Experts of a small language model: 144 squared SiLU neurons an expert, a softmax router.
Below are experts of layer 10 (counted from 0) of a mixture-of-experts language model. Rows are named router (the router's row for the expert), up (a neuron's input weights, with its number) and show model dimensions 0-223. Each number is 500 + 40 x the weight over its row's rms, rounded and kept within 0 to 999. Numbers have three digits each.
Before each expert's rows: a language model's description of what the expert responds to. This comes from a sample of Wikipedia text that the model never trained on.

# expert 31
Description: Digits in dates and numbers. Number pieces in years, dates, scores and statistics, such as 18-19, 1972, September 24, 15-5 records, and century.
router:556467534552497475463542505569514420500506517484548497519542479445455509495550520479477550527507566546424476499505542493551514480536515416470469496567490382458510540498495486514492524395494418483486497494496473450466465508451559424507431523489564498514518497482496501446528483508499534418473406613551488409510535528526474575475461513474538433590612514462533426483505451471446494494534476466524489533541497490531524552488466502561547527535471452502480593474575502467442540525477498473452462514531432467500485495419455507528486537496503479512435517487526465496484496463483458488519479525535521523509506512581564471526493485483549549522490568526540549479483546454436512473527
up1:467477566495481541335547463508417388519511441499451540482547490565562482502527472453412487486545493560505466596477561524506443462473493513530532498568433455496483549493475478502494538467498459493516578509443479483457522411464441539483539539517513513524534528477469504508505473493479519512471516492554478530476566524515480544516484506443452515496461490486465559528483479522564475508474478560531449503527408505524561451549409513498514550478526463481552486518488417508585556457460439529482503481578547509517486531429521479536507477544478454529456466483541533518538523444422446561529518520509561538495494489512486553486479506423548574470446503490505482513486462529500519503550
up2:496483478496515519463494431535508546540455490518457489490490449456599479450515482486545521554496483454572548529495479454537480500565526452419459510472461467497427554469550529529542519514523494508496572475524437500491526499527531500495469532531517506534509472501509453542482471587474496439454527411509482456514526457447480494502508538436514544483470496521450546415516553532558541492508477539408497511545555493507494517616526523494534481582552549510441525519590458492496504496579440556484467548528569430485424538467468556512517573446484538529459500433443487471514561505548472511517518461503461450511484549477438488556519429455432525426507492417481558527471546544504486551469
up3:491492498454540498502446489424531518512452479462503582501551509456518528548541506446534485487558463565473513580427507495470555456478540473491435597479442439509516529463458534522411521489493533539461470480453470493496462543487586504579495581456490468491484569588457603475494529502473493467474485481480524446574434467529542480530550460497542536474505450524556509569508487472479488555556501440454481481500472530513430548428451438488540461488497504489495529556538501426569450466499519519496511495513539484461542512523476482485565521473487497489494444551422434474519488471482478534389527444487535525501500528484502458538531499486504550531576526530496541469554542411547473449445
up4:496522555512580447480510540486454535471463539463560542513572461513493416517565519491425463577400539544461430471578446448581573503525436468464545510525529552450440536532507456610466616465517476489485473526499522430517527427494502515523522446490544545547526507531497519441562509524529566476496415458496465471456503464470474547493506484461381531569495476461494475546529499431484502540505470523531464489519463463514535470517486540513488510488493487503457560495484465470480498471477495448503443560486459488439559517479548452481503507505523483516463510461543464534481529459489460483488471511523517524510520551525409474513486462407484526464469568488559574524463490539451480483500
up5:470446442449502501560457464531514527507542510501530533526509479559536463516496530542564486413459413469544467423527541458539473530485476483457450490480504528442503545516483482522486458533444531484416477492499441475439455535529454489548484462440497503421493554480502513522498468463527462541525530469483544497400486441452551558533536508491468520459519420480560494549478510508469541520572498483487435479507479557552518521497485572519547471514535437546428448505514527574504538509522534616437523520523476523533556470501511537495497466501465505456544438590455450541501449490481514472483499517506448574504549506526512522388405568512545525520536464449519528525447454585494497443471
up6:524582531504499557515501478568528531485432482547481482504517539447589502517515471519461597427458549547475504539509492553552596441531496502467481437433563543496491529561588527474510504498510520563514493613471467454499462506489482583515529564541486510464572532476501447528495495412537513530434505531428490543466466494498518436556484513430547518463505506483498396519445519523529522536469361504456539488469573574428563467487459461511477523465473545419523491486498488465457479492555513399443506465503506490469482558533507506528496515490497469519526491501491492490519510483488547527545465516459533522475508527470443559517483453538468523535459523491443488470566533470498503484459
up7:540547529459445422505546542491503400465499532557495528473466467440456523521501478471464419557545485461471432522501470498514453487499513505501510481508446462443485432545535524503502445446453507455472502461461513492548513512501551535426442531499478465487432523521525558518561485448510501495540491497553506538521537496559517525443525469508470425579425499464508482482553550470528511419492445527494511487465533515463531511472485493557591497438473482503557515466513508457445543591476502438504438526569505487515458392440486495518610459473571483548527450476544481520474510490510510457433479507533562579541517457474493518487475554491584432505453514474478449517464506597461458455535
up8:503495390513550476531447473519439507512563515493462536480505436441507557510583525488592509445518562510441498473446495551505485451535517537458477398519485533516490514549506558481483547494487557546515490422429540562550567456515536454445519486518507445469529593498486564590529505491511534492467444488551523503524463549490516480486514540506418502449500473503520519508460566534532485531577555468465517457433555453453452491505519524407452461481535466510461535451506533499533469562478521392499454479473498551526479493439447524454463524539505455542517584546460434519481523453494526490487490514511478488446461537528479463554486468495499410561533533435534499473466532528471512461507
up9:446435541514501502505471502591510462550476530570554490481570446531454479485525483484507560539485493465474521486503524534542417489534494435520510497564460486427564464455508544470546473511475576536469523511480464526538556467584553494569506532469510491520569528474565446534487548525508517510549491470479472558447580474526530526468459558509508474502497477556502489495545570509521485526541440507504410499518513452500524455431501460526542379483493496591575505456427476548456487536454550570518502529510522559531480442534509540488466495546434513549447480426432505500546558446559525510508560474531519478550448508483466511522474518431554449462417473501481494538525445548466536492493
up10:463455472553479476462457487497441478481499533501486478484562450513469441474440510488500580480561517494527525460458527468506516534553485416519497556469503522500467447553503448472524530433467470421430484553542472508475456499485529527524499485589515558548466508592410538524418552520525501518488487588492479433432427503509567487561587475548458486582582500443440482480470533450496532547461570564531445452520542607454471475505498465517466490539506447508518555506531514538485480506467515489560464501505525562476505552570468536528505508531527520542496565579532489501550490528464500514547507556456582540474508466542520512465503528451492476502507456535545504510466448513579551502508
up11:489489485501501408441573543450423567467412500474557446497531539505480444565588500523472471480525511467557492606467531506496529474546558524409450411496428502459450541447512582439509508531521524503427507530432494491553549534467534517548460570540454567465490452508498544503528480505469536492452521496558552557426505551474428528483520512530543519462490549460554464488409438504468555500469546482520492523471505512508529555531568477511440421492469472458515537476547494483525500527519544522467478508569501470503493527503508558487504491522549532483497548494453425467507473479505495511463543557573462516461499437495529492449506457513537466528470535472556471566475444490468438497481
up12:468529530452542493546455480538444475477528561485532409502486536495474484525539524449610513490503484424492526488446424457525534536471518503465527584605452426541571508478513475419566495513540526515579478453456575462572506502503475502548510558531472366504502584553532537496576459515529464448478500527518579571494509483452500485566469420488510529416511576534504472481513491552490491525529539513529468495460502453479465495522536469552445510503504478499519469538516508520428464526541501518459431476518489555504472523487491495493488500499505478515594490519458481452529470480501507422500499475460554510525552491530541489580528488483498502516480395526524565486555460546523519477554
up13:477482509507521474516514484499488485544574518454523465520515515519474507552505513546463493433468595412444455531526363557533578536557525486529486549473493515486501560454499524487527483436433510564437584538502481545510513423536495559510436496493566502489528510511526503512465454504465498524480459472465515528503475556481507545562484503394474474498510474507475477557489504555493446492487463498576454469512518515452588532470390519484482550455459534460516444447563472520506482498550555460459503481561429541464437535521448499453469561402510474423492469507536552516440516467494452484506446559493496516474508560490515505480412483475513503530504464469416531535540551525442455482495
up14:492507575514445586489500500435535434463471462518446484517505539549451479509515487568482520503464509451466492502532487435493489568543485483503545518531499548512437465473537465488519476427518485536458477457433575411457471513478524527490416410530441562503471484465544503528498519497459511478499558469475463453472464444448590489472499477460503503610486531531450541463505505522498486478566474538523508538449447397456527515493482501521520465512534518561490475468565549460540485555440421512516490503485468435499508443577437515536507468528500507506532543539527560449484508670503510584569534452457504537537451489487460511466458524497505558474469472541503473482478475501540482501446
up15:474562486514439543517531498539527530488509436528526537524515442498491440547509514575511458454475404485447469493487494464503509549481498547534467523504509489443522485444548453536496512522503499453546449505516495414478554519539461452521467511542524525476569544530557448537517507564482485564528483461472502528509439498506482555494484503577438505549521455547556539431433420514477409517547539419482512492480500555455525495493463534444596551509490592524578498550497502564458442497562551522481556496498497462387554510473504441505549504500432515416480584464430518446518518470435486554532494494492437496531496539532572434500533567541564537507507484520527531501475515502495495519512
up16:528518500516532490480468489528456539502411519416444523497526516503448477492502571477469521592434494530527452607563540460521524497502467423556527444593489507508471505486511524550449486567546575531459559519510472475427481420557438531489479493519482519527540431459496508522538621514474537516506530488538483500448562474435506478505409525492479564471585547462490481488447565521448485556508453484492458490537530466497570489564478527426453540472532577456480481414474510523545503521468456540484515541424494474502506473510436471474456547536517504512532550428435523522488544541495494516522562583509530486513533516553497510483529472476533501453507477481487596494488486521509526479548
up17:530491503496441475481539463430511424503504481611410505509474529472516495436534533496444535478477519531441496441425517492528484478536452473457485481460445557538510486414502547484468505524565530462512460516484458527519506414502509430475533479501548515470525534525550453431573545538496551513435523504546526498519473456511525496578519487496501524476460559493545518463451419469445468557517452545500519489536439503443508589523513495496520545436497466480497491539502491373471473547427566466522485496551528491504504426428465444530506537427493475521480544493554468466510481470531524492518489472560557575507471544460433549516444536503448466463527533508590556471562550470449504457504
up18:533493477558574493543486522492530464517523578472487521514505492520471462524458584499525416501474486464471472487520498466472474504515539466473426562452483543504583524456489469529511543470539455494552553453492525435512505484485463537568479489490480477577470493449526490523520555592549462489516498499478506448492457470532499488416534507482479378476513428532546509491529494563493443538528448566429519516482457551495473551553485490449527530478446467457509533464461502401450611469491568469498479530532471505562521501483571502571567534521558498515478506495532479476514506448476533520507537551449503518497430552584535458497613451430529439525504485539595507512456478536455522474509
up19:479481522497490483513459510553490589484418449558527543409500422484506494542512431462599455544417539527561446488525521523557531505551569400495508434562489502528549507478470424518619486535529544495516449496486517487448524503474456452561569536479539511424487519507481497438470464481566546496499529499479486487477512469377532543491495538417487512529559539475485504479535491532468399517512448571477485530509470477456557549515506584534545478516512480565433585464504498509493523515494466503515456510517475522490461530486537462484482470521498527480517513429499449453554443509459471485500529539546494573498464514494494522480540511500519513475574528573520477459471488501462575549493
up20:507509528442554500495461482475502536467514506473559458576486462537433479505490464535476500560440542511519420496557456489502502418480520509444520465547456501531493507563567537607470473506522587461487544471544560466599532451604528529559504565447464516505478573513547547495484461495536538469513498524502435532443496535462527531466489455489528425494484501471545532485487516442551472467524506440566525575536493488485434453560515497445452538516575469494530507479519480561471533498531456469504439536479521489549544534433570453464544463517518477447522500540526511424506478422413462522443541545505444474422474520477479481522501560502501477541495515472474511515430448523559523443527
up21:449543519455526441515591486552541450515521474503503445504448457509435492453503519485546518541511499490485520476507521461512475499456523470525480518567444390459524553494467552517511499415576518466549512467569468520520515472455541547538437533506546476550473489441520515440606435548467515489529555547517501493468549564515483452490460510536587469550495557586489453466431466494495438498527533481515524454494570477487503472542533421497467477502566514510482491469480545554469566535496533481526462470471450460446522460467545557514551559492541523509522589409519491527526491519460487529494614495509457501488513541541456420397523494540503467468498499483519465505453496589487499550497
up22:548446549515495536520461510503432524447504586571530554482523516533523504472471491469491503455557421493486491502508527478532396500529495555471487491562448442489501442437523565520465492420593496484494420569527516617462560492513567457460509481479503524487519597501454559491556485399454512550489469408568488466531463541527460444531503477529542462529548459496471446495557528471545486489472491478464519435459558468502541465523446584477444475484522446500508523541494502522442509516541460524531501458447480464469570488546517591532514515556484512481508485518477462460520539457561511508548487429487536522471484487470481523448545457451539531530424468570491495490501498491472442505519
up23:583490498502493488546526582496436495528448541487521465556470525509551491577506392482491455459494423476494509579457468456499479550550497469442512513472527474403508526596460511511504562500600528548480497535455524488538521482552435538552423518562486499522491526482507459501605495486527536520486478450538524476482534525510447493447470544439568480478491444498501518497449424435445511581485495482506538387489467559487473531507474495489513492481465448545486520475529506570506525490512515497548476539488504529490488407567587479487542509610469486506515507484467564530489555537443477491464474496527440597501491466533542550513472515481527468503515494488586501492485530533434540537493
up24:514546621527578510472450522442545479536493501486435454516538530492503469520471434484505485505467525522537471460530412516467544472528463448532431564511575579527519456440556461487443476518480494491472536451553432440486535419487494540552471507479479515522511489440531527569505571474487483518507499560468482441464492473430547459480488588541511468527483450493505513472485490457496470465474472549534488485525528531501483497470506501494474416508454565476469462444568593490500494544488515491491583562577518517393462536455518526496465520413530448531471485463521447456480542523562501520599537493493427470442522540547471546555539448533525472504561479536499444467474525519490487548517
up25:522587466547467438488480481567508455478505502470548477566560480501504456524500485510545514485551492539500447520568505481469463549489410461463496527482459498479564501500466529535518494505585491514482493439483502554476481496498416499503519479505562449487443512465518484453466464533540511480457544480516519555531555501545526533529562423406500506521513449468520571535503519569538488470475528454496566526460479532459484499483586524526490447394502507473484524543497436537457526466467507523548475511584649476478526503516472614463525513576568503546523529512508428467417531457522465502497483511532512569452482454563498386567553534484482492521457518476510562512539511504479509486530
up26:520452532539524509532507527570511488460549498451461449514446519523509480532518532536541466510398478488571453498482482535511445440476500548460451504444430550442481510473472450465496481407521500473474427500575492552474442506384434498485385506510499429468468506500420454481515478575460495546459451426567551521538524527507441535545494555490502558507511508498433481573515551548543506558536489507543556479528506547556524478485475507510502511463461492501537565493468496498589472527510562482487509543505523483535551472535501454480472486524468489503542455485502477538427544484460495561406502510493546576539509417447469539411525555483476545468531548530512477520515574532496521498516
up27:482536404552540522582551490452483479537570507524469535533522448514529552559500420517480498538470495523440533471512482503489535578493534523515465520470528438508574466527536532454496543473524482450535436482527480495555534510482493610460446425472542534503439512475499530510600539430476534548526504552496521465533563517490502530483466456563518463466587466484483464489487478458482466552425540563506485483500479479480570517477468467478464429467505467484546556542580520468452542548480489431508403487464470440443468484493543508432541458415504526456545446445533464434438501529505514467543530457498526486510478528506454449447526491472479500563540543548480428517505553501494566485523
up28:503560489399491496471457542565453514559495536541531452481565547455455488544548467491516545492473456406501520431469456489507512465478478471474447473455474516512476505560583497501471519468527530542467503559503491457514530585509479540509483433464528487482522540471591460472519519511568454458428516429494505471420475445505488514492504480487591421549408451469490582490496485504545455468469507523422488458540493548489524482500504448534426499550524521483523461531520484562527531511513403528530500602558530524505545560453541531556508424486441539497487490554421494478475482570563463504479461476505495570437455552544532485481527485478485520517452498536518450455546504510490453517452
up29:503453494544564451524525525505411467596525554558562506492564479519504484479509564509481492500546561496418441535519570546551537482381540510463557527513506488446513487558459453480485512473447512539482506510491489477496534467411498525537512525479532546513562547484450523485527474534496541547459549483419533552527561549494509447500517495478474476558510528447473510529447557533525461471491492576540517487449478495479537474490440488459529504468486508502483473464516495546438541486406512502493495503472420598467635494497597514434499502496475482420512501453423525568553488468488477551504494531470509502465546478552506508501418485459494530530490437441471484547487433455504449539525
up30:553424457539480492457538492545495489465486485471448546435494369469499467389475489502550426524521484462526463450514470481479485507536559508576509485515571518537521545427539494499553569579464539434490524503510442472476439465468522479501587503521529508521527523437501456444515412479512506509566453570573490515485435511483502476528513510541555459419554504516472496479546510489458499516493493494441477582472416493517431498515524568452479537528509500541549497444496517517506458469508542481491474534451523502557481537485477523456457486504559495458535509528395493533517450452499446461494469550546474554527428495530494457494443465515521551525630495472569506520500524454529512516472
up31:493453540501511530470511482512504520543473498567594498533485466478548514439578460519483541540500490511465496527555482527497508489448497499501581511552514466515507545532463430448459491494447470516499531441520506528490409437405529462528498502511545511473637497505431401437459450574410515535485468481549535491565469517497488396470522515515485539533518525474504541565489552586482510491435461434550473499508490528551531493460541546537530532564533486550516510521513538491485452512552428485455494488477502462470543496538483511467451442527502503421528449444522509557565526486505433519477546486439499468467562469520494543506483482488405535491549513492478534496601476426513535549524
up32:509452486507524511503496469581459482507650550450489539495459510499487469530536485457478469556478467523482393505494457456546521479525539467456514523564555471540562448460540473550525508466500547428498469568469444496433538476499518563418475624469509511452493538433452528494504465499494519435527510561461448500478489481433469441502452528554540562513447524509513473450436562517448520437439494570457472495577455466529483514522430451477501454416523445499492493510446519490543427477450498469456512513515495566444483554497493526534533553415497477492445464433472493509528470537483494465488539548469444493447486503553526481483510492491539506512552542551482504477439476494442509506481
up33:498487531409515444427478513421430546426482474474551540505522543534486502417446463504495539509475468491478488506489512488519481465454483512554519499492420550521462513510491565477499529490519468528441523585504474489559563463554457536497456419483478513466505490475528409478514480502440555497419456533466477564439518490477474472476551475502453437582475524498480474467481506480523495546455527496532503521548566543472495513562474507515481609559513563472555528495540540500509489576510495423484427516550498535436508546525505458509526530506507484529450495490541499490393484530446459598475526449530491582418477526520503533536584525554546488543479586542496475556536469446482542491489
up34:527511529469560494558498454429495560522484449477487492475479553519471464451486499473495526445485515513549466510481455451535459599598526516463431521544498531500515470474528492572557510482582478524530524477533502561524461448479489463498472439505482510423537478452476506508462524520476489515485497566460511511491465495480504473558518549568522574428502510487539554499467492478474465467470535496525536463511552380412561537454620460541446486548510574429471562490559477499490520535529512518478442532470490534397499560455540480529496515496527498463463589445569508523484489478411496535434504491472443482479518539519546456522554475496540442518513581518483451489504566454567532466502
up35:429509569591505565572535505437510507476564556569484530491513540560548516548482516529495501588482595524476523462530463572531446537447536501498457437435474534481454487428519540500476476515506574493470484513549473500508504534540498435459503514497449470524488555535551503523517570449555468588468566534472435499536516489528549541528470512531543488526522449482474525443529482515515469485573460521506513506587456518513480493401430466470476513485440480476472538478482464544481456520471546563509556581551476491478540524521444492469516472536521496497476506474542508511477495430525482514376516462538453488467500492580441529444511528533500502465557493434516592496550524489583527496495
up36:562494490438505527431496566480527503506485570477537400474460511500497532459476427456485450417455463528559522461486506550492511524558497416521515618512545550534464507483566560487516517478494466561534458474510502419499532451572533462457504450538507507433513527434482516566530528503488506447505495481503474494519496438425516490501490468506455534460515485548538468483442536556530482544534499541515563467536496546525548454524532477574534540500496497487505497532558580488575504546523502480472474471525548463518518452515488536531530462571490513557504487504475494511464514555406543488519485498563426446419511439566568564447575559512477458521424534488484465523451439450499542541477
up37:496516565502539504546440477440513502510530433519503548565440526551526479496509540504488493553469536521455478534426479507499470507509545467463459483594476478464493474470544483466445509474468526530530442553501525463519547493500496497536422481483543533524462451450502504428441442489453557478425532520466540454537486437529503515498536528494567480459526549565538557480466473507564458452429501523460443525603535528511489565463384551493495532584521387529524522501529462526470495441432434493502587505516555457528535508497375460484469511438503525423546507533521524529517509472421478534490495463458511446502555513529515555508509438503494541466465470494443496495539456457454478519512
up38:450524521487513457480538528434505483462553475510461466542485449529452521504462540516491526558505528494481500430502482491523414495548511455513438541471507558447488464528530496530514528473487557518530500513402460520456489480593498506403466500555556470542481398461553551448447511502476539432537520530535529511477568533519592505449450516456532432594475507516487455480481477495496531514521426528455528487509473510495492526499446473388547484503512510486541480465537450533557440639534513488470450502519514406405489526455495525425436519513494463480547497488492484453475494549419560579459508562505539553501511505532507497509553471547524504510445489507514480526539546474471568508485
up39:516538520457528500546528601524532477502501559474501498571517486478567470418515504438465502506446531484568564483538420493470571502467430551414571568474484501542547512484474415490522474514496549468503541502495592477501455532569546428471490456518465496606539439531517474479519552421592558535493475531484503504447512483516454520547462461501541491547491467506543440531449495439490560534537531368514521465556436560496521489444491521442446484508476427498530514495487500464505549444500433494507540570481503486458447466450530474546485485523455526471465522467470505419491548538429499496468535493486473431495531546450464517512494485485536485473479461531468502482481504547520500492443
up40:459473521532454549378499451560553560521467539526490516489473445480411514467485496473523470575492510537539489417465486555558525553477507446500482491460518520496460478556487469483525457419459444547504523516432469471483463471553521466475550462505527540496521495536516448414475449535405485540434571520569493532492558518510543497449506489527463472484597497484433441478504524528450517483479437521513483566523445469519523531522459534500546485535485526532507410543537508462446522527521521472526429476490468463500546522433448528416481516561493537479495506567523512488530509558518488489525523562404480589453517482487426494503494438501426476581473500556511514433496488567518485494463
up41:444513476459547510493557530473437456465537493477502496481527524538472525512439541542466519448549642552479440547513512565518464506507489493469470480525561550493533525475507448505476487481520558518448461500539527472443597521533500429545469534474469425474491550458509501506502498475513473600528457504520474586466538472450515568592467503515540560470486532574500544451479526412556478528402471497491471518526529444548523497501590453519530548467509479445467485564440461528441478466490532499453493496474538492475431526493456485522456463520506548479422590496484476483469504469545463476504451521471572554479531452528551555551549549454522524432528524479549527519481542511462439516505
up42:470552521574460455519470517505423505503495508506553488503484507507483458539514448416492556497422539533571503518481503554444544557492517584462530459542527545503530532442466493486432516538532552533483539562532537488532524503498482573521525483549492478566529510541518513492509588516487509452515505496463506518580477519498507474508513389537499500484432498490523407469509489467528470493411504529479449514522439416535497509499554464470567497511593483397517516503429472521486498506439447494443583546541458553446497429467492471530562502526481448505539487525476454493488464479504483384565515534475456469514562467517563454522441528477480462483451508467529520511556399476508512521573
up43:535472524485524511542531469473456527518467526580481445534530475522523460445499564520525555520457558440495497527459510540501476501485490495426483490467434532539464495471603477455558489480500536436585516552463511558505570521446492456505517463531478460520496504511490490548486548573488451468490566483457455513462551486500495528600406488436508421615443494507457491515526477501439472451471464441474430490551522585524545507489520573557515502487517494502505475475437528447512513525482437497517541575533499549528482478473472545471512528504500462404508570555517465505486512476462460549522475528456485529476437552468520459483530522446528535597522512502491510496608471404573484501502
up44:427471523585543513461512476474485475427484513521414512505481536536541445524506527480532544537551508549461446461505558521525553515481522467472544512464460556402465467529460457484530453604522518447435471528456501454514520489450503469475502554473477550480547563489502466577532551460496511501474534487447456480526529507534458535444537510510519526499531487504587562446488524510494545448490583481538532499466501526478485484513526448527497514501462495522475519507543565441529524566441523553471523502488481454428473523507573578457548473509563409496435449481529504499500450473554507483485440521520544446480536543435511463537596540528604531521506475390462473544495512586477513507447
up45:466523490536502418408499494521477437486514490473529484501487495429521518533521489505503456541503449463515480572486557436533500537576492522483581545498502506536494454513429578499516540461462496470509444512496438469444490489489539473600476475466504545531521545445535573509509491504549478439510523512508491510447507512514495473540442491453467495554472505508537429472477498401420448500376553449524466474455519486579490478549450533510493495473478503505517551475556490489501502497500435512628434510539452478502463557383449540503602568524543516506474541457489517504519483479494514560582498458514565472530502458536594506463526545501522464486469545544498531493455422528502490495491
up46:510511523458487572462514490497501485502548524455474536491538496540524412465445474540482536435447518458597510523490518497451575524503510512501501489472503502459553546485419540487447456545499548485485548475498455465510462456502529480491461487480519542510492470453490424522390485527470505545562413538499490490497467520580429527567504447525477505508514478443510482521483451493506583476542574523532441539478442520448466515497456571445523502500490483532472505499510531506508448500553412591454458498569503477457427470460423419504486492608485487571596536540540463564540492550554487495469577529498540411526460537425461480492479483449439512538505479507489488464510524502540520503548
up47:479486492466507569522540510458498584464562541527468472476512493506524465417517508511468461536516463552528478525472524416551526527489507471463516495470511484495525500486447452474524579489476499546451518577543541482504471493510547479546521497596558528560554505492526556508548493470462480595530473526438428491538507451532486506534539486518541515470515534449549548475471564519517495451546529436534533524432496499498479463540594470521503549493430515545556450576519496441500455555459543496494569424409516512471510576465578517488484507493572405502419448494471555520489465561453571516511469487566529442516512521516431482472529494499503556474428439486510533464528498445488454431454
up48:494469535518514539458504543544525554485507451570511522495490517506569481524521577500472503518485494553492564536506492530442494511404516487481563481447521522494533489473431504446478556526487500547494558488460566499516528522482496445491531510505487492531536507527506428514426465480477503545396473449513540559528478514443551521501530476488460499502502508477482576544489492473477474465540426501554472473534457546468562487476410504549525477520569434518505494523546487566463394379477490557476463492455504520410556503495537492449414513472534552483566509493432517541570506415508474450455491449449525448501500446481453509588472409503483564490567526480503486582563462528538487534506
up49:560563478488476523448480505539600528484579514517483418532603553422553476518457526528484443501575446527452494430474497546487523434580497461473561462530569490440476530547504447559439438495527499480503524479455575491498522518493506459480481459528512522489488551449525509501532472495463508472535489512495489536556493470454539496516520582459557501464471524484437473530553549432557610490474558451475489465567520482501563480534419512478494449526460545514512533503497541522569460502474519463465485530459514498524398508547516506521632490500430450491472511462511542480505504535513523473494522505537495478567506460459466406495493504486393530522497497537458519549547508517515474529479
up50:496536521523539435536516539453472473531513549451521507447503584485565442488459540534470539528502449465456547517507428514388538532481491555475515503487459437458513472483472528546563517539503445543552557544515476436484473545584474463558499495487460442441495465539475472516512491496521512540465463522483534498507489506526528546492509529461455513388514515493475488459537499400501578507494486489448424475520548516478530575493466437442464501524491515569485502418547559467501467593508487515536510518479460452487563445536489515564525464587573468447468462505546587555483458524493559520528575529528453505510523456485444523569454438540523494468466535504519482468462476515537470410488
up51:493486519410454452496513482551535514562415465431491464482464476505490480549502486454549519471528552465546445572501483486507500520458500578500561519475571554514456485548544483493513505508531514560467489508554485462542500537567527559573493439464426516495484502493449568521544429505501518542489428563466535485549503519461482551523431440453543521508453490508506521564503491542537503506472525493466441466509476446540460499500453488438438460516497566540516458428537509512543531522514438488507471582507416505489486528416563549473524423512546484447553492490465533509556427587501437470572450453441529491543590471446518496525555474539548513544415504516500520523532516471524529530535
up52:464469408521449469500612484520537545451502438560538523447528472405463439547502511507489453487562528522507597527474512476503435526481464484528498475576527495507475457457464508580549528531415459562497422489506477466540471526537520541513540517551519537469500532579516482533488493493484479469515555512543484514488484508493435449558451496496493492392491580473466527490444516568475501450468562489501495467488503529500492443525466522598494475510451510522544529483473546561517458505571471511534519446488508497403502418524483553585503558507549575442558526461522531551533504442448456460471496500562442512477506469497446504500442519469509485509510567507501517444470478485558444475448
up53:513435577473544527445479497483394446542548504515545504507495502518437484556479525550435560512547500485523547511532446533466504539449487548517491520489528506530463461503488510539500447511442450481511502469513561536574440557439462522557471506568438470490475469438523462571489490480490484523388578474437527509533476541505476432435475480521509497499541437555498448480510518511486476472445462469487499551545525491567543539516501529437493522503439544511508448476532571482525562600438534505446473532515533517517526545521435481507588522552471536375463469487464498509418503566455513513487516481542532452519551488515575540489466556560512508465439467444488503468480577510483531511494
up54:512502467474540508594507515510436468481520528432513504448420511490446453478466460417555496502478420472553491474541513536480522539513530564570542512486519538513503493429442472563490459483416503484479505480495572483535441514500486505465453560492508589466534535433486464461513453465536435471520508537485503501463575528527497425505513496466414456543491441467406446457443493471497534493490495498436535526477475461521478543523488499500535483525464443543444529595491549569594482493510593578461550524529449526410480498494523467522473498497490565538513511483426546548517486569475523516496552510450546484469495506452455466462441519516518511526598497511532524486461534483483550571543
up55:522383523519501524382545441443491486494510537471517525450470502550525475543509539463507476527437542465454551557476573494446508458486464524519515532502512534515491549476460506485597529469511528472535591481466612536501513423528463466414554503463500489521499522472575486534479491528467504506445468484535524525481497483501496492463482490377462504551494529460500476532530491472510444531509441454473523523554449469555440461485432464471510524548530470603551565455437504470481546503481419515461500469552442520506470530467541529433516501512449557544573516540449505495519453420456533554479531527554449510469470537452536463515524477465450546561492517447518539498509542535521553489524
up56:464497481443438503511525497417546466502532459428494491451473486565500551527487495496497468529519445490467494530528485520567452509576461552486491462494519482542579528567450575494544434498495494564503474444484493488455497474514545470530414534461614569536543537478479551492566516474553503536426486521571501446547483503488494583540486475500385556523503480510479458520456461559479525580542458432533560548524455490512568449498485535480559508470487506494472486508510486442539509460514443529474513495493513561533547531523416503579492511409579593456493474510546503501590478491481527508511465477446506537492502485489510518510478497449517546456589471497509486520449475590448519507496
up57:563551527466536455490523512503523519505496450516505493472442437540530467524528558470505520478451533534531482505463552467600558504522475520474493477512469553487517545466485506505517433492473535549536489515475453532523447513502511507554473543521476526520508450555511555353510508482537477512468411543456516533591505572520491524462493503507429479491513532491553498502524523498536506520462505514575504544465519492556523542440489519433473475543509494541567573464479545469489593553438498536531457536443471375431501473500539473525524513533494419479490523467455537492468476473548465452476571487408491532496509399446452501439567533413496531508523430534475469557462536423476516540525
up58:466498532536491484489437451597538484483418519527546477484532498558457420570500505520416521454503531501498528530494475539435492482513534488572507523515525488498531483548531487497479379547489432452496576485481485446507534491482493532544447503539463500512498485497507423562485497498497494472481526486483501551452509457548476462495530514436515424498480561570450477468510558519475506463542541549449494490581398479544496456511503578467542562477464480505545516495441487524454536435548485468529477498605499503418490494519462525564555418524413507510525470491475475547522497498517495552552474455527519575472489524498498531520556551472451475542582550481463455585551447500563460512429
up59:512477549616530456465550487539580525548484514452534520492552467525503445437478489535496538485550518471483474542507548514501459478457581526423545529502444486366527470442502471511441472497493520514414570528463468496475518541505567475504537553488531472488452426409525478529490461460453566503569571482486506533480453506513490566524544567470543472555513494560535493487544491563486490485485485501527558444485485496475492548494491568484538512540482544510512522551535416445460573571482482461499479450441448504528509521505520572459454548469590498530485520402529493395537521541524493473529461573491504485492550481496459458497470492503438494523504473504537459460515485557489453544489
up60:462529511448529538481465562440485565432543486552544557433491481429549502460521592443474464533512491447410450502493521522502500496503478521454514494495469508530482527497434441473439555534583473539472491529475561480517569494492502471492548496520509505550569535561539509547480525503569516509526458518465503456563473485505520521520518522493472501475528512601501491534539505551549433573424454399502511447609543525404499514519513488474516495497549480549493491545545519483455541433528481483455471488508538398474502467554451559477435487464505474460528505510527478440464519505565527486565525536557540506540570549516540543536511450444540491484507517518500508542471454530525412577525
up61:532518499541539506443517504483483458513538490557465463511524493559503488433479556468546497496486545421481579492528562475450406461552481528451455441563463513513549450493545511446492496481563484481494506505544514486567563549531509463443476506504447469537460465432552507471450515517437529490494589542543473485513418559504531493499463423443477488522460540471548488516393476548592522483483539452515515481530545489366420434476458470483534506514456493508483488503472478540494478542479472404496472471490503478468498511427505509494503484522453565517491503504489500504521591462536479527550514597521476511469461551512465562460456473500412591511533527536581511474507532453530531508520
up62:503479420506511553484461538588508615486552493464554491520549435475480493483501418518524501551498516475541518486531553506492535504503426418502573488507509523557493519520475511488452485513498432539519430615531482448449515463519504524487463541491512465522461491473523450419557546499489472482510498524527471528545471495554514505464526480500430522457529492514558437534498544496510434535490478537522435511474478534497417556542527506485490488482489480495614507450467497453547549533516538520449486461459543537560552523493545521462491488457496545487478538446436451588453454522503503542563491529476442461477420536515626442459468478482500465501433533519535456572554546535529557532443
up63:498466462494465563472543551483515436516436539470521484479524565457470456539417501520518541586453467502515508460526482468449504502544471469503496440519490519488477508472548483494493562479535456516545533464559545540486382492510530511516511500493531465484510496505547504461451475465539583556500469510623467558486553429493538494493550473435509478563505519522504470481537479515422490507464576588507451525482377451536531561428483606514471500510468465483482570528428485465494485511550417526521541530575478500495486497549469529552547456528487510432487554494441470511530489470411506555524540519519475467457463509529491525467431505431441423504465539450526523462450532524497510481504